From a checkpoint of a small mixture-of-experts model trained on Wikipedia.
Size: 11 layers, width 256, vocabulary 8192.
Experts: 128 experts in each of 11 layers, 64 tanh GELU neurons an expert, 8 picks a token.
Training: a variant of SOAP for the experts, 326M tokens.
Below are experts of layer 8 (counted from 0) of a mixture-of-experts language model. Rows are named router (the router's row for the expert), down (a neuron's output weights, with its number) and show model dimensions 0-255. Each number is 128 + 24 x the weight over its row's rms, rounded and kept within 0 to 255.
After each expert's rows: "comes before" lists some tokens at least twice as common just after its tokens as in all text. This comes from a sample of Wikipedia text that the model never trained on. Tokens count by the router's weight.

# expert 10
router [103 112 148 131 130 151 137 157 104 161 136 151 137 140 105 130 144  85  92 141 131 121 134 134  99 132 126 122 121 145 124 132 145 165 135 129  97  99 166  77 123  77 135 123 132 123 120 105 135 129 111  77 147 172 143 173 128 100 122 142 153 128 120 169  95 111 113 159 161 157 126 153 147 141 141  99 155 134  94 142  97  94 122 143 123 146 168  96 150 141 104 153 108 129 138 119  98 134 129 143 167  87 163 135 140 150 138 209  87 151  72 137 103  74 120 120 111  92 136 158  57 144 129 100 143 108 136 137 139 112 115 137 111 102 127 102 117 105 162 163 146 189 177 148 134 129 137  93 120 123 152 136 123 142 124 132 132 135 124 127 129 157 112  96 126 125 100 122 122 149 168 143 104 120 126 155 138 120 139 139 134 130 141 139 163 100 189 140 184 144 116 154 155 133 110 118 111  78 141 148  86 109 129  78 121 188 108 147 158 129 160 126 147 141 164  90  92  97 150 117 119 103 105 134 105 154 133 101 131 142 111 137 137 153 130 136 129 111 108 132 122 111 153 144 105  98 125  96 141 113 110 103 123 133 172  96]
down0 [114 105 130 121  86 175 105 112 154 127  92  95 109 132 114 126 142 147 135  93 175 168 154  85  91 108 157 145 153 153 120 153 124 121 156 120 124  90 109 150 129 152 131  68  97 146 106 127 105  70 122 130 114 158 137 124 153 158 117  67  96 100 124 141 184 178 158 129 129 132 142 149 143 119 125 125 118 140 128 159  88 111 131 158 176 148 143 128 178 129 124  88  98 125 133 105  97 137 138 136 156 150  94 120 138 125 150 130 155 134  82 134 126 132 108 147  85 115 138 119  95 142 172 127 111 170 147  85 116 116 119 117 115 137 115 144 130 116 103 148 113 121 156 120 200 125 140 155 135 152 145 111 145 150  84 121 124 132 125  87 124  97 143 157 123 167 179  83 109 130 142 136 135 152 111 139 140 100 135 122 126 154 129 147 102 101 102 139 119 114 116 127 150 120 121 123 115 169 130 139  75 137 128 143 123 144 136 126 132 139  89  61 121 103 125 160 154 102 139 144 143  76 137 140 128 148 100 129 102 111 134 128 127 143 136 127 153 133 174 157 124 128 178 146 102 148 116 107  92 147 135  83 108 106  85 138]
comes before: ")", " |", " (", ";", "L", "_"

# expert 7
router [138 139 118 103 125 176 126 106 110  85 143 148 150 103 112 140  74  88 151 139 139 110 102 141 132 118 120 114  93 155 112  96 141 148 157 126 134 107 133  96 102  86 155 136 158 153 140 122 161  99 138 105 142 120 120 136  89  80 147 142 166 157  96  93 112 156 113 109 114 136 131 113 151 110 126 164 100 152 186 136 129  95 102 132 123 109 137 148  93 121 141 131 117 117 118 153 149 104 128  77 161 128 102 156 127 125 189 159 118  96 109 134 149 167 115 102 118  95 162 159 139  90 112 121 137 122 138 154 173 122 132 130  90 145 130 131 114 167 129 123 167 108 117  90 115 123 141 154 172 161 158 122 140 144 114 120 140  96 184 127 102 113 106  75 116 121 173 102 109 110 137 133 126 131  84 102 134 105 151 137 117  86 144  99  91 145 180 153 111 131 134 145  95 190 138 143 135  77 110 126 131 147 175 150 128 106 102 140 153 137  81 135 115 141 113 131 122 133  98 117 138 167 127 133 121 110 115 132 148  96 120 150  94 135 143 106 156 103 127 136 120 128 147 119  78 147 141 164 138 164 101 142 174 147 153 127]
down0 [184 122 115 106 130 118 148  85 161 146 119 129 120 135 106 141 149 102 117 135 148 140  83 125 123  74 159 115 137  96 142 106 124 148 184 114 117  92 116  97 106 162 124 133 159  79 112  97 154 125 162 126 105 139 100 120 123 127 111 151 121 161 145 140 161 128 136 105  87 100 129 124 130 133 145  93 120 114 116 125 159 140 124 158 145 135  86  99 150 123 165 108 116 101 136 123 169 122 150 109 145 119 135 151 149 114 166 140 148 154 157 123 118 149 112 142  90 107 146 129 106 165  81 137 127 181 116 106 107 146 106 151 137 118 119  97 157 134 142 128 118  99 152 133 102  95 126 161 114 148 159 162 142 109 129 141 125 136 113 140 168 153  83 164  98 110 126 138 144 116 100 147  76 123 127 223 141 105 143 187 103 170  92 103 152 139 141 152 143 108 126 117 142 181 142 132 145 117 141 129 126 125 106 123  84 137 132  96 144  95 185  89 120 136 135  90 125 149 140 110 135 128 162 108 137 127 117 112 108 142 142 142 118 125 146 118 138 140 120 110 101 129 126 151 128 145 174 103  87 125 166 141 118  96 114  54]
comes before: " the", ")", " (", " a", " their", " his"

# expert 65
router [111  81 105 123 154 144 142  95 118 117 133 121 176 148 143 111 130 143 156 126 140 114 148 143 123 148 124 135 143 170 133 119 182 109 122 160 168 124 107 116 108  99 125 116 156 115 176 163 112 129  92  91 127 122 111 104 101 149 143 127 120 144 100 136 132 127 142 151 138 113 123 113 161 122 106 149  74 124 116 114 112 156  79 144 147 115 133 125 118 119 148 110 158 137 111 154 134 183 135 153 143 152 164  66 155 136 126 168 107  97 130 138  80 100 102 115  92 103 165 116 124 137 117 115  74 130 130  94 151 123 151 109 132 135 106  85 157 119 167 123 107 177 150  94 114 112 135 122  96 109 143 134 104 139 158 106 137 104 120 144 164 158  85 122 117 130 161 144 133 143 133 145 117 115 103 112 121  90 151 152 142 129 142  64 135 134 119 108 147 124 144 147  72 138 108 110 125  95 131 138  93 168 180 142 123 105 125 122  77 146 146 142 121 146 105 144  80 171 117 164 123 156 166 132  90 157 106 157 116 133 159 133  92 147 136 106  78 110 116 129 169 105 123 112 158 144  99 150 118 117  92  96 139 122 154 170]
down0 [149  61 135  92 108 133 112 171  58 136 163 131 110 106 150 145 130 116 131 140 110 130 175 159 130 144 100  96 108 125 102 136  89 155 101 114 120 106 127  89 124 157 142 103 159 145 110 156 122 124 141 116  92 179 127 128 142 137 140 171 124 120 156 161 140 171 116 100 112 155 127 153 112 139 107 123 158 125 126 156  83  98 115 149 110 117 118 183 119 135 142 108  89 173 154 152  78 112 129 129 145  81  89 137  96 177 142 177 122 166 145 142 129 148 128  96 141 134 141 111 158 103 162 118 162 131 109 103 142 126 127 164 109 149 100  97 147 159 165 136 109 116 110  90 139 141 112 102 125 138 110 131 131 107 112  97 140 159 141 131 138 134 103 154 154  90 119 125 145 129 132 108 113 158 114 112 136 122 122 142 117 157 101  85 111 160 126 149 139 112 116 103 132 120 106 162 139 103 102 104 197 130 149 118 108 128 128  89  86  87 125 127 153 158  85 115 118 127 161 133 178 127 133 147 133 110 144 173 152 139 113 142 165 144 101 171 115  97 127 160 139 113  85 115 120 117 143 146 139  93 127 133 106 141 130 113]
comes before: ")", " as", "–", " States", " –", " by"

# expert 72
router [147 109 125 126  98 118 138  98  85 167 130  84 120 106 168  93 152 137 135  86 126 161 146 133  96 126 150 112  65 108 160 148 157 154 138 155 170 153 139  94 123 149 146 120 130 143 103 118 121 141 130 107 115 149 112 115 143 140 161 175 130 116 129 143 190  87 128 118 127 153 138  91  94  78 103 149 141 126  93 144 115 134 152 104 154 161 138  82 107 136  95 118 158 132  97 117  81 146 128 104 122 142 123 136 167  95  78 138 165  89 103 145  94  95 134  89 134 180 133 144 132 143 133 167  93 178 113 153 165 102 115 105 115 114 104 112 113 122 131 183 167  99  94 142 143 107 171 177 118 115 120 134 152 120 143 106 109 173 131  86  96  85 107 132 157 104 136 104 124 157 159 119 148 124 124 163 134 131 138 120 110 133 127 114 153 149  89 106 146 123 108 131 161 101 127 142 125 139 118 110 105 111 187 105 112 126 123 110 127 144 133 118 133 119  88 117 155 101 152 141 124  94 101 130 174 124 113 134 119  77 140 128 143 131 127 144 110 144 121 119 158 143 111 115 114 122 142 135 112  99 123 123  94  92 136 157]
down0 [140 124 147 144 133 123 104 133  96 108 182 174 124 138 130 145 109  87 133  84 170 111 142 139 128 149 172 127 103 126 109 102 114 141 142 124  96  85 128 163  45 116 131 129 121 132 157 119 104 126 124 130 138 113 118 128  87 109 148 124 145 148 119 148 156 152 123 165 102 126 135 147  76 111 137 130 116 111  96  81 142 152 124  93 145 131 175 118 120 111  94 140  71 124 101 116 156 106 166 148 156 119  95 164  76 154 166  93 106 140  87 123 123 124 165 132 151 124 115 160 157 111 105 167 139 130 137 116 104  85 127 136  95 142 103 125 149 157 128 144 127 171 109 124 126 140 141 185 161  79 164 134 126 145 157 110 101  94 133 119 118 129 122 110 143 133 139 133 107 131 137 147  98 117 159 138 154  88 169 163 139 116 119 108  94 124 128 153  89 149 125 176 121 119 152 148 158 125 102 148 153 146  88 126 127  82 100  89  69 116 120 123 122 191 123 134 133 164 150 166 139 128 122 132 102 144 123 148 157 133 123 142 104 168 114 126 119 139 136 138 113 128 159 113 165 131  96  85 140 131 143 115 121 113 118 144]
comes before: ",", " |", "–", "8", " March", " September"

# expert 26
router [112  87 131 101 153 159 116 174  91 148 127 141 105 137 134  95 126 156 105 108 128 150 109 115 124 117 141 110 104 130 152 136  81 154 133 144 164 131 109 130 149 121 116 160 166 138  99 135 179 161 150 129 131 125 144  64 137  75  99 141 162 104 126 172 141 100 113 157 124 150 128 121 135  81  96 147 107 150  71 129  97 106 125 103 133 137 138 106 121 159 117  88 191 128 138 159 141 136 128  86 110 105 157 143 143  87 111 140 161 118 142 114 127 125 146 110 147 155 131 139 146 169 163 174 116 133 115 118 143 102 125 148 107 122  95 105 149 166 143 137 114 117  96 152 159  98 107 143 136 102 102 143 132 152 104 122 135 137 120  99  85  99 114 119 166 125 169 140 119 156 159 124 121 110 129 160 186 150 119 135 120 129 142 122 183 116 149 121 141 115 108 115  94 149 135 121 128 113 124 104  99  93 115 107 113  84 102 148 134 101 142 137 115 114 149 158 122 135 142 128 160 139 112 137 141 110  92 154 128  90 126 105 139 100 121 175 110 146 138 143 121 127  62 102 132  82 166 144 154 154 122 111  71 106 142 181]
down0 [ 78  99 180  95 128 170 116 148  97 129  83 128  93 131 103  97 136 153 116 125  92 138 106 150 134 121 151 123 163 133 147 104 136 157 146 110 169 129 141 161 125 110  85 166 124 177 165 109 132 111 120 109 146 130 129 105 157  83 148 111 181 140  54 108 133 122 143 115 112 151 129 133 135 101 122  80 120  99 162 138 107 161 114 140 116 162 142 161 177 112 135 109 127 141 110 146 132  91 122 164 120 112 144 172 122  99 109 118 120  98 124 126 147  84 134  89 149 140 127 103 145 133 132 131 124 125 116 105 140  84 159 137 109 144 133  89 116 116 108 141 109 116 128 112  74 149 141  89 121 128 124 183 162 112 109 164 138 140 123  95 186 186 148 114 105 119  95 133  83  94 121 127 161 105 141  90 113 122 143 100 176 118 152 130  98 126 130 107 131 111 125 140 125 151 119 154 116 134 142 115 145  85  78 111 142  95 118 154 124 105 135 151 121 144 148 162 147 161 155 148 160 119 126 142 148 163  93 170 103 116 131 117 112 138 157 126 120 155 118 163 131 117 116  99 168 126 131 140 131 110 105 131 146 149 148 155]
comes before: " |", "–", ".", ";", ":", ")"

# expert 64
router [156 167 107 105 127 143 117 135 111 121 167 158 127  77 153 129 147 121 100 137 151 136 156  83 147 122 153 124 135 166 104 120 124  94 129 134 123 115 128 116 138 162  95 136 126 132  77 117 110 105 117 128  63 140 135 166 104 147 131  87 123  87 154 141 103 137 117 152 133  93 130 158  80 142 150 141 105 125 179 134 112  95 125 108 159 125  94 145 123 108 106 101 142 128  89 145 156 118  96 135 123 130 142 152 154 133 138 121 142 140 139 118 140 123 156 107 109 123 155 118 108 106 153 163 100  99 126 152 154 156 103 129 145 150 121 112  98 124 111 107 119  87 150 112 182 138 126 129 130 151 190 134 133 105 113 174 120 147 146 135 104 100 120 104 127  91 114 158 165 112 118  94 116 115  88  98 125 120 106 124 156 113 160 133 158 126 127 150 107 124  96 117 181 141  92 139 107 132 168 163 122 132  89 151 152  97 107  87 128 139 130 121 174 155 115 173 176  84  98 169 112 129 172  90 144 157  86 163 151 159 159 151 121 121  87 139 106 117 113 169 110 132 111 118 141 180 160 131 141 106 135 129 155 101 130 135]
down0 [135  72 136  90 153 134 144 121 126 168 118 133 140 132 155 111 170 126 156 182 109 140  95 126 128 129 115 112 139 110 102 144  85 126 106 161 149 159 159  88 143 154 142 110 124 118  97 112 175 136 119  75 162 134 128 124 115 131 113 162 118 112 114 161 108  83 146  76  87 122 121  71 155 117 131 152 124 121 161 136 119 105 166 114 108  98 134 109  69 181  99 139 101 130 132 131 151  76 147 180 137 138 118 122 111 122 115 121 155 121 130 112 128 117 111 117 115 135  92 158  92 109 121 139 121 151 150 129 134 120 132 132 128 166  88 122 149 164 168 151 168 111 138 165 148 159 117 148 103 128 130 111 101 153 117 140 152  79 117 125 111 155  85 112 121 161 128 169 179 131 128 122 134 120 100 120 141 158 155 134 169 103 106 124  80 124 130 135 117 155 120 148 122 156 160 108  96 151 110 124 174 127 101 133 106 156 121  80 164  90 135 138 105 106 104 136 152 132  99 121 162 171  86 118  96 179 106 123 137 166 152  90 152 116  95 112 127 116 115 113 134 148 129 138 113 115 113 144 104 136 128 153 140 122 107 143]
comes before: " the", " to", " in", "s", " a", "ing"

# expert 40
router [114 100 181  75 102 139 130 118  90 118 130  98 106  91 183 139 122 146 133 121 141 133 180 169 156 128 146 136 132  93 131 130 122 157 125 136 140 139 141 108 111 101 128 100 131 118 129 157 132 148 174 108 142  97 143  84 116 118  95 144 124  94  98 163 158 154 159 135 134 131 137 136 135  87 133  87 167 131 105 115 145  88 147 136 129 183 121 126 162 179  55 138 152 152 112 130 142 145 144 117 105 122 144 159 111 113 105 130 166 103 155 114 114 148 173 133 139 183 104 125 154 126 160 159 118 143 119 154 101 134 169 142 131 133  87 101 120  97 161 108 135  95 117 158 159 143 136 169  87 137 162 150 127 154 121 109  58 129 132  73  91 122 107 130 114 116 168 114 134 126 109 143 150 120 146 120 150 149 121 132 120 120 143 124 128 133 128 136 133  75 161 107 125 136  91 110 151 123 155 122  98  94 142 116 151 101 104 112 137 132 165 167 141 121 132 117 107 164 160 126 120 131  84 129 142 149 114 150 115 112 126 113 139 118  94  98 146 178 130 154  96 159 154 117 144 103 147 104 138 145 100  99 136 105 149 153]
down0 [127 146 103  70 125 150 160 115 139 108 153 149 106 139 106 139 131 131 100 163 147 160 107 131 100 124  82 130 105 135 129 108 138 101 133 152 175 139 132 136 128 177 119 141  88 103 141  93 133 130 108 149  91 139 133 132 193 142  83 135 131 136 147 123 131 141 122 142 106 145  88 164 118 121  84 145 134 106 116 142 103 124 135 101 139  72 137 111 152 130 165 161 131 119 157 147 108 123  99 140 150  95 131 132 113 137 115  77 141 125 159 100 145 131 172 101 136 129 135  71 101 156 151 111 104 133 141 129 165 167 162 126  53 157 103 129 124 171 147 134 128  99 107 152 149 149 129 126  86 120 133 137 118  91 121 121 148 152 128  84 148 115 144 151 119 148  95 150 122 139 131 127  94 109 127 144 132 119 118 125 147 104 135  91 127 116 158 102  88 144  89 131 132 120 186 113 125 107 108 169 167 104 128 122 126 113 145 138 126 124 101 119 172 123  88  91 118 120 137 137 151 175 159 130 117 112 108 164 160 135  90 109 141 115  85 136 162 121 141 162 120 117 110 197 107 107 109 177 100 141 105 157 145 149 100 148]
comes before: ".", " |", "%", ",", "0", "5"

# expert 13
router [ 93 126 127 178 116 107 146 129 170 163 143 120 127 132 118 126 124 101 144 157 121 156 162 169 133 110 128 130 154 142 148 114 125 100 135 144 153 135 106 129 105 119 143 179 145 168 138 127 115 155 120 129  94 114 136 157 154 121 132 106 163 131 143 124  91  98 123 127 133  71 106 136 154 133  86 132 134 109 115 136 168 100 143  82 140 146 112 153 117 146 118 154 146 125 106 100 102 116 138 170 152 114 126  90 171 105  79 140 113 134 159 132 126 110 135 101 119 155 135 133 160  96 103 104 125 113 128 168 105 137 159 136 132  92 118 141  95 136 159 134 100 104 173 155 126 168  81 126 100  98 162 186 160 112 161 112 178 116 119 126 143 166 120 118  81 127 135 140 104 158 119 153 152 155 114  92  92  73 137 107 108 143 123 125  87 127 111 147 164 160 151 106 142 109 134  99 116 120 108 115 101 152 119 107 132 132 160 120 102  92 160  89 163 149 114 122  98 116 132 132 145 140 133 173 106 127  84 134 152 123 105 160 107 136 125  99 166 102 117  58  76 161 106 126 121 161 145 166 123 147 128 146 101 122 131 139]
down0 [137 110 164 139 144 128 153 154 133 100 140 114 111 114 175  78 102 112 104 107 144 117 122  99  79 100 154 107  76 146 139 134 163 108 120 142 112 125  79 115 159 113 127 128 146 148 112 170 155 125 145 170 111 162 143 113  79 125 118  94 132 147 127 133 144 128 129 125 126 124 104 134 142 138 133 148 161  78  63 125 147 131 131 138  99 146 143 118 101  91 125 144 125 127 127 122 138 136 109 148 136 112 154 121 118 150 102 149 123 145 159 109 116 100 171 121 144 123 159 140 143 112 129 136 139 125  93 150  85 118 111 125 149 110 102 131 132 143 117 152  96 116 140 128 108 152  96 134 142  73 113 111 199 116 127 157 158 103 103 168 138 115 119 116  99 144 102 132 117 130  83 144 102 150 115 105 136  97 100 163 139 151 168  92 163 139 131 121 138 145 174 130 188 133 144 161 165 115 130 116 163 144 140 117 148 128 166 162 159 124  97 178 152 100 113 113 153 145 167 142 155 137  94 139 135 134  94 119 155 137 180 136  94  98 120  72 155 131 116 108 121 153 127 151  97  59 130  93 104 135 119 150 126 118  81 133]
comes before: ",", ".", " of", " in", " later", " after"

# expert 11
router [127 142 117 123 174 155 125 159 137 133 138 133 100 145 140 122 136 140 148  97 131  98 116 138 148 152 108 156  92 134 107 115 144 112 147 168 137 112 126  90 154 157 100 142 140 110 136 130 113 137 124 171  89  72 114 122 116 140  91 129  90 130 118 172 152 135 152 112 150 129 144  89 152 146 150 144 112 155 116 118 154 149 159 119 161 119 111 104 103 124 102 130 107 106 116 166 126 126 113 161  90 102 103 106 123  90 115  81 111 105 132 170 168 105 113 155 147 117  71 134 111 124 139  70 132 117 105 121 141 104 137 102 172 114 111 122 102 154 123  93 109 126 124 141 157  66 163 162  78 176 160 123  78  75 143 169 119 129 147 166 147  84 127 145 137 159 150 117 141 136 112 129 100 144  98 137 121 150 109 110 172 168 125  78  92 118 187 144 129 120 111 109 128 152 147 133 116 148 126 140 131 138 150 146 130 140 168  99 167 117 132 110 121 119 107 168 141  90 137 126 142 152  69 119 144 168 108 126 116 108 134 108 156 111 116 104 147 101  87 144 141 140 110 157 127 100 111 119 161 102 158 118 154 131 126 133]
down4 [ 97 101 176 118 129 138 146 112 124 176 164 128 124 110 131 103 121 103 102 141 199 154 125 132 136 132 128 112 102 162 125 122 174  89 128 128  96 129 160 131 111 105 105 122 118 122 125 137  88 126 120 110 129 140  96 121 169 120 146 124 169 129 114 163 100 172 135 106 184 149 141 117 111 124 126 105 156 176 118 147 151 114 124 137  88 151 171 108  99 120 105  86 121 163  97 100 106  98 131 130 138 125 108 155  91 151 100  92 130 130 164 110  93 167 127 119 131 164 113 164 109 133 126 171 156 113 144 132  64  85  99  89 165 111 140 100 114  97 134 129 161 113 131 159  95  98  80  88 130 128 125 112 126 129 142 162 148 138 161 131 146 160 173 116 130 123 110 125 108 122 122 156 115 173 126 150 156 135 152 121 105 121 131 127 111 158 185 117 119 135 147  76  95 143  97 125 122 133 113 103 138 121 128 113 112 196 137 137  82 169 117 133 144  98 166 151 103 109 135 144 122 139 152 117 111 110 136 142 154 135 135 116 139 139 152 134 157 115 144 135 132  73  97  99 135 142 127 124 127 134  84 140 105 149 114 171]
comes before: " the", " to", " that", " a", "ed", "ing"

# expert 58
router [125 134 134 111 155 148 124 137 123 115 176 148 169 107 139 135 152 117 130 155 159 105 162 140 157 160 157 158 145 170 133  73 103 101 127  71 108 107 155 162 102  97 130 123 123 133 129 140 114 158 126 155 121 132  87 135 121 113 168 116 106 116 127 123  79 140 103 102 151 114  79 154  94 118 100 133  75 117 147 150 101 169  81 105 142 132 171  87  91 133 152  91 147 120  93 135 120 138 113 110 145 140 148 143 162  81 108 177  85 133 121 127 149 110 102 120 148 132 154 155 160 130 112 155 167 101 133 122 134 113  90 126 119 135 119  97 138 148 116 147 123 136 127 173 154 141  90 136 163 157 133 114 156 138 126 125 162 120 131 102 100 132  86  93 109 124 103  85 159 135 100 137 138 163 117 144 129 108  78 129 181 141 129 159 153 123 202  92 105 108 138 129 127 111 152 108 109  97 147 127 101 128 160 105 109 114 139 145 124 122 126 143 124 125 153 117 135 174 135 122 159 133 132 129  93 145 119  91 107 106 176 112  85 144  92 126 156 125 144 141 108 136 103 155 134 100 117 167 136 131 141  83 139 132 113 147]
down0 [130 155 130  89  85 118 122 110 139 122 145 143 133 128 117 107 133 164 137 140 160 158  88 134 152 116  87  89 146 134 178 135 107 122 196 147 106 136 179 113 117 104 101 123 111 158 206 127 107 167 155 114 120 163  98 155 137 106  72 147 140 129 134  74 117 137 125 160 135 129 108 110 169 141 131 107 153 121 138 130 131 112 131 127 170 145 152 126 120  93 109 118 158 102 158 112 133  75 111  74 136 150 115 145 154 150 127 102 102 152 150 131 157 127 113 144 148 134 109 135 100 128 150  84 153 155  90 140 149 158 123 118 122 168 152 116 130 116  91  92 106  77 101 138 134 122 125 145 143 127 149 117 137  85 144 122 112 101 108 134  93 120 137 134 110 137 147 164 134 136 126 136  86  81  92 139 129 131 164 148 135 136 129 132 144 114 134 118 105 142 177 118 127  68 132 152 136 125 141 124  91 133 137 112 143 139  90  69 160 115 163 116 141 120 141 156 137 100 101  72 125 160  92 123 121  97 154 154 120 100 135  83 112 166 105 134 118 136 115 114 143 111 159 129 146 138 118 151 109 150 135 102 155 160 146 161]
comes before: " |", ":", "\n", ",", ")", "="

# expert 6
router [116 127  93 111  97 165  82 125 102  84 175  99 147 101 120 142 127 142 108 130  96 103 162  78 159 115 112 145 158 115 127 136 113 139 105 134 128 156 120 124 137  97 114 105 152 115 123 112 156 130 155 150  87 111 101 147 145 124 114 106 123 134 169 154 151 126 109  89 106 132 143  93 114 108  95 131 119 170 175 124 129 151 151  98 156  83 115 101 154 137 113 138 111 129 121 155 138 154 172  77 122 107 180 149 152 106 137 105 117 120 122 147 128  93 115  94 118  74 131 118 126 120 153 115 123 120 142 149 118 145 115 102 155 147 173 140 134 156 106  63 134 117 118 104 123 124 126 151 127 148 159 164 114 125 124 180 103 138 158 162 139 106 129 152  92 125 108 141 112 156  99 144 124 122  92 123 108  90 131 121 139 141 190 141 136 130 148 157 188 165 158  90 148 120 144 136 114 110 159 108 111 155 130 156 143 130 146  88 169 147 121 113 184 108 100 136 136 118 102 130 133 164 122  86 195 142 111 139 155 131 126 120 115  99 151 128 128 113 106 141 125 113 121 133 158 143 116 149 110 126 103  85 137 165 129 187]
down1 [106 104 181 144  98 131  87  91 159 132 105 128 142 136 116 126 136  90 160 131 119 128 149 134 120 166 111 142 115  73 143 116 138  97 123 141 126 136 139 171  89 122 133 138 119 117 150  96 124  94 101  86 151 196 139 151 118 136 125 182 172 144 156 122 130 183 172 117 128 135 102 134 133  79 123 145 110 111 188 142 115  95 138 151 139 132 115 116 116 145  85 131 150 175 134 122 100 112 145 135  94 112 124 136 105 117 105 117 134 111 140 127 123 131 135 125  77 114 163 103 126 122 130 173 118 106 120 150  80 113 119 158 138 101 167 136 120 149 109 112 157 194 138 107 146 158 102 112 115  88 125 106 117 107 140 125 130  88 130  85 155 159 161 132 120 164 141 115 133 152 107 138 111 101 123 119 101 118 144 139 137 121 120 140 115 135 134 176 164 109 137 171 127 147 127  94 139 122 149 101 106  86 111  82 114 155 108 110  94 125 140 119 125 135 140 119 146 120 140 112 149 115 133 105 146 128 139 137 112 104 139 111 130 121 133 108 145  87 163 139 153 128 172 115 181 108 142 163  94 128 167 146 162 155  67  73]
comes before: " to", " by", " the", " in", " a", " as"

# expert 46
router [105  76  98 139 129 107 153 113 138 142  94 118 144 145 125 126 122 133 137 111 128 192 172 106 106 126  89 193 121 193 108 115 134 100 153 156  97 139 132 116  90  69 145 158 121  76 131 153 108 139 115 124 110 138 121  98 101 137 111 174 123 150 109 115 106 125 131 130 124 167 129 141 166 103 124 162 149 103  84 131 165 156 125 120 127 162 141 151 112  99 106 132 134 131 139 140 147 154 142 149 158 115 143 122 114 176 132 165 122 114 108 138 118 112 138  74 138 124 155 125 111 146 128 145 135 111  94 108 139 122 140 126 137 122 122 100 123 110 158 170 130 142 113 146 136 135 128  80 104 110 110 173 154 169 113 136 151  88  98 149 114  97 112 111 146 120 112 166 103 112 105 121  95 149 152 136  99  77  82  77 123 157 113 128 150 142 175  94 127 151 122 104 152 135  95 107 143 126 166  86  99 122  84 149 116 139 126 148 133 151 104 124 128 179 162 168  94 140 144  92 156 102 105 159 112 124 148 130 136 131 127 163 139 132 163 162 116 133 109 140 133  98 153 131 141 124 152 105 158 118  97 129 151 144 163  97]
down1 [123  84 106 132 150 139  96 128  98  95 168 113 145 117 139 119 113 137 130 110  93 106 153 175 129 111 120 124 129 111 129 126 150  85 114  48 163 104 135 143 139 157 138 150  93 113  94 120 139 152 106 181 112 160 133 165 136 133 162  96 115 132 127 156 133 124 150  91 132  93 116 109 135 137 107 147 125 146 133 125 138 116  89 102 106 136 108 138 126 139 156 116 108 119  77  86 140 132 121 137  95 138 144 128 122 119 101 117 199 126 127 105 162 115 131 118 131 123 140 151 119 134 114 109 108 108 138  99 115 108 109 116 159 118 147 169 131 116 159 133 118 131 153 139 166 133 112 162 129 123  79 167  99 122 137 148 141 132 193 101 124 141  84 120 158 169 109 131 142 115 119 101 170 129 114 131 136  99 129 105 164 118 156 147 171 104 147  87 138 112  82 109 134 155 125 124 122 105 122 143 109 165 119  94 157 165 131 130 149 169 104 109 167 131  93 133 149  60 166 199 131 169 139 157 133  92 154 112 140 160 154 123 140 150  96  94 112 136 162 140  96 123 106 143  98 128 103 126 129 118 139 125 114 108 127  88]
comes before: ",", "'", " |", ".", " (", " and"

# expert 69
router [117 115 131 122 120 149 143 148 111 122 112 140 179  96 161  92 174 108 128  99 150 145 165 166 124 106 146 117 117 114 161 122 132 155 130 138 107 133 128 101  53  80 141 114 139 149  87 146 112 160 120 134 167 120 113  93  85  98 150 143 137  91 139 111  95 130 124 144 133 135 149 134 118 140 115 160 121 107 127 130 150 154 142 143 134 128 162 145 105  94 135 104 152 100  95 107  65 119 155 106 199 120 144 139 134 106 105 138 100  81 124 166 105  74 145 102 112 142 123 133 122 179 104 131 121 112 123 170 152 143 127 102  80 179 131 118 104 112 144 168 104 119  74 180 150 159 143 149 181 131 133 178 140 136 153 118 166 140 118 139 128 104  96 107 145 135 154 146  99 166 159 139 133 135 127 125 143 138 106 123 149  99 116 109 112 127 155 111 136  96 169 107 131 130 102 126 152 141 140 158 117 128 136  97 123 141 102 133 116  90 163 132 147 137 111 117 107 150 176  81 121 143 131 143 131 114 101 132 134  98 124 118  99 130 124 112 122 141 117  99 106  97  71 105 105 110 140 102 139 103 130 140 109 161 166 126]
down0 [ 91 147 144 156  82 123 106 121 128 169 170 129  99 138 125 149 151 111 144 127  83 129 119 154 134 157 152 122 144 129 126 154 138 140 146 139 132  86  87 105  95  93 133  93 107 142 133 116 105 126 123 168  95 131 145 170 154 120  97 141 123 127 190 151 102 175 101  92 124 133 127 163  82  96 159 143 116 106 153 109 149 146 147 140  86 133  87 153 130  90 175 137 114 144 175 128 127 150 132 107 151 141 123 155 118 101 143 158 182 139 171 136 125 151 126 160 175 143 138 117  89 127 177 129 121 116 147 102 147 110 145  98 129 118 144 173 154 154 100 123 111  96 122 122  83 159 114 128 121 135 132 145 133 174 127  92 118 112 115 149 126 164 111 119 129 135 129 112 125 121 162 146 110 109 129  73 100 171 105  92  68  97 101  95 116  86 136 164 158 160 120 122 142 154 110 152 110 117 108 110 123 135 119 123 151 110 151 125 106 132 153 136 105 135 127 125 137 122 147 131 104 168 128  88 137 134  80 172 150 149 129 156 117 120 153 131 155 135  91 127 135 118 150 110 121 117 165 117  80 155 162  88 127 138 130 116]
comes before: " |", ")", ",", "–", ".", ";"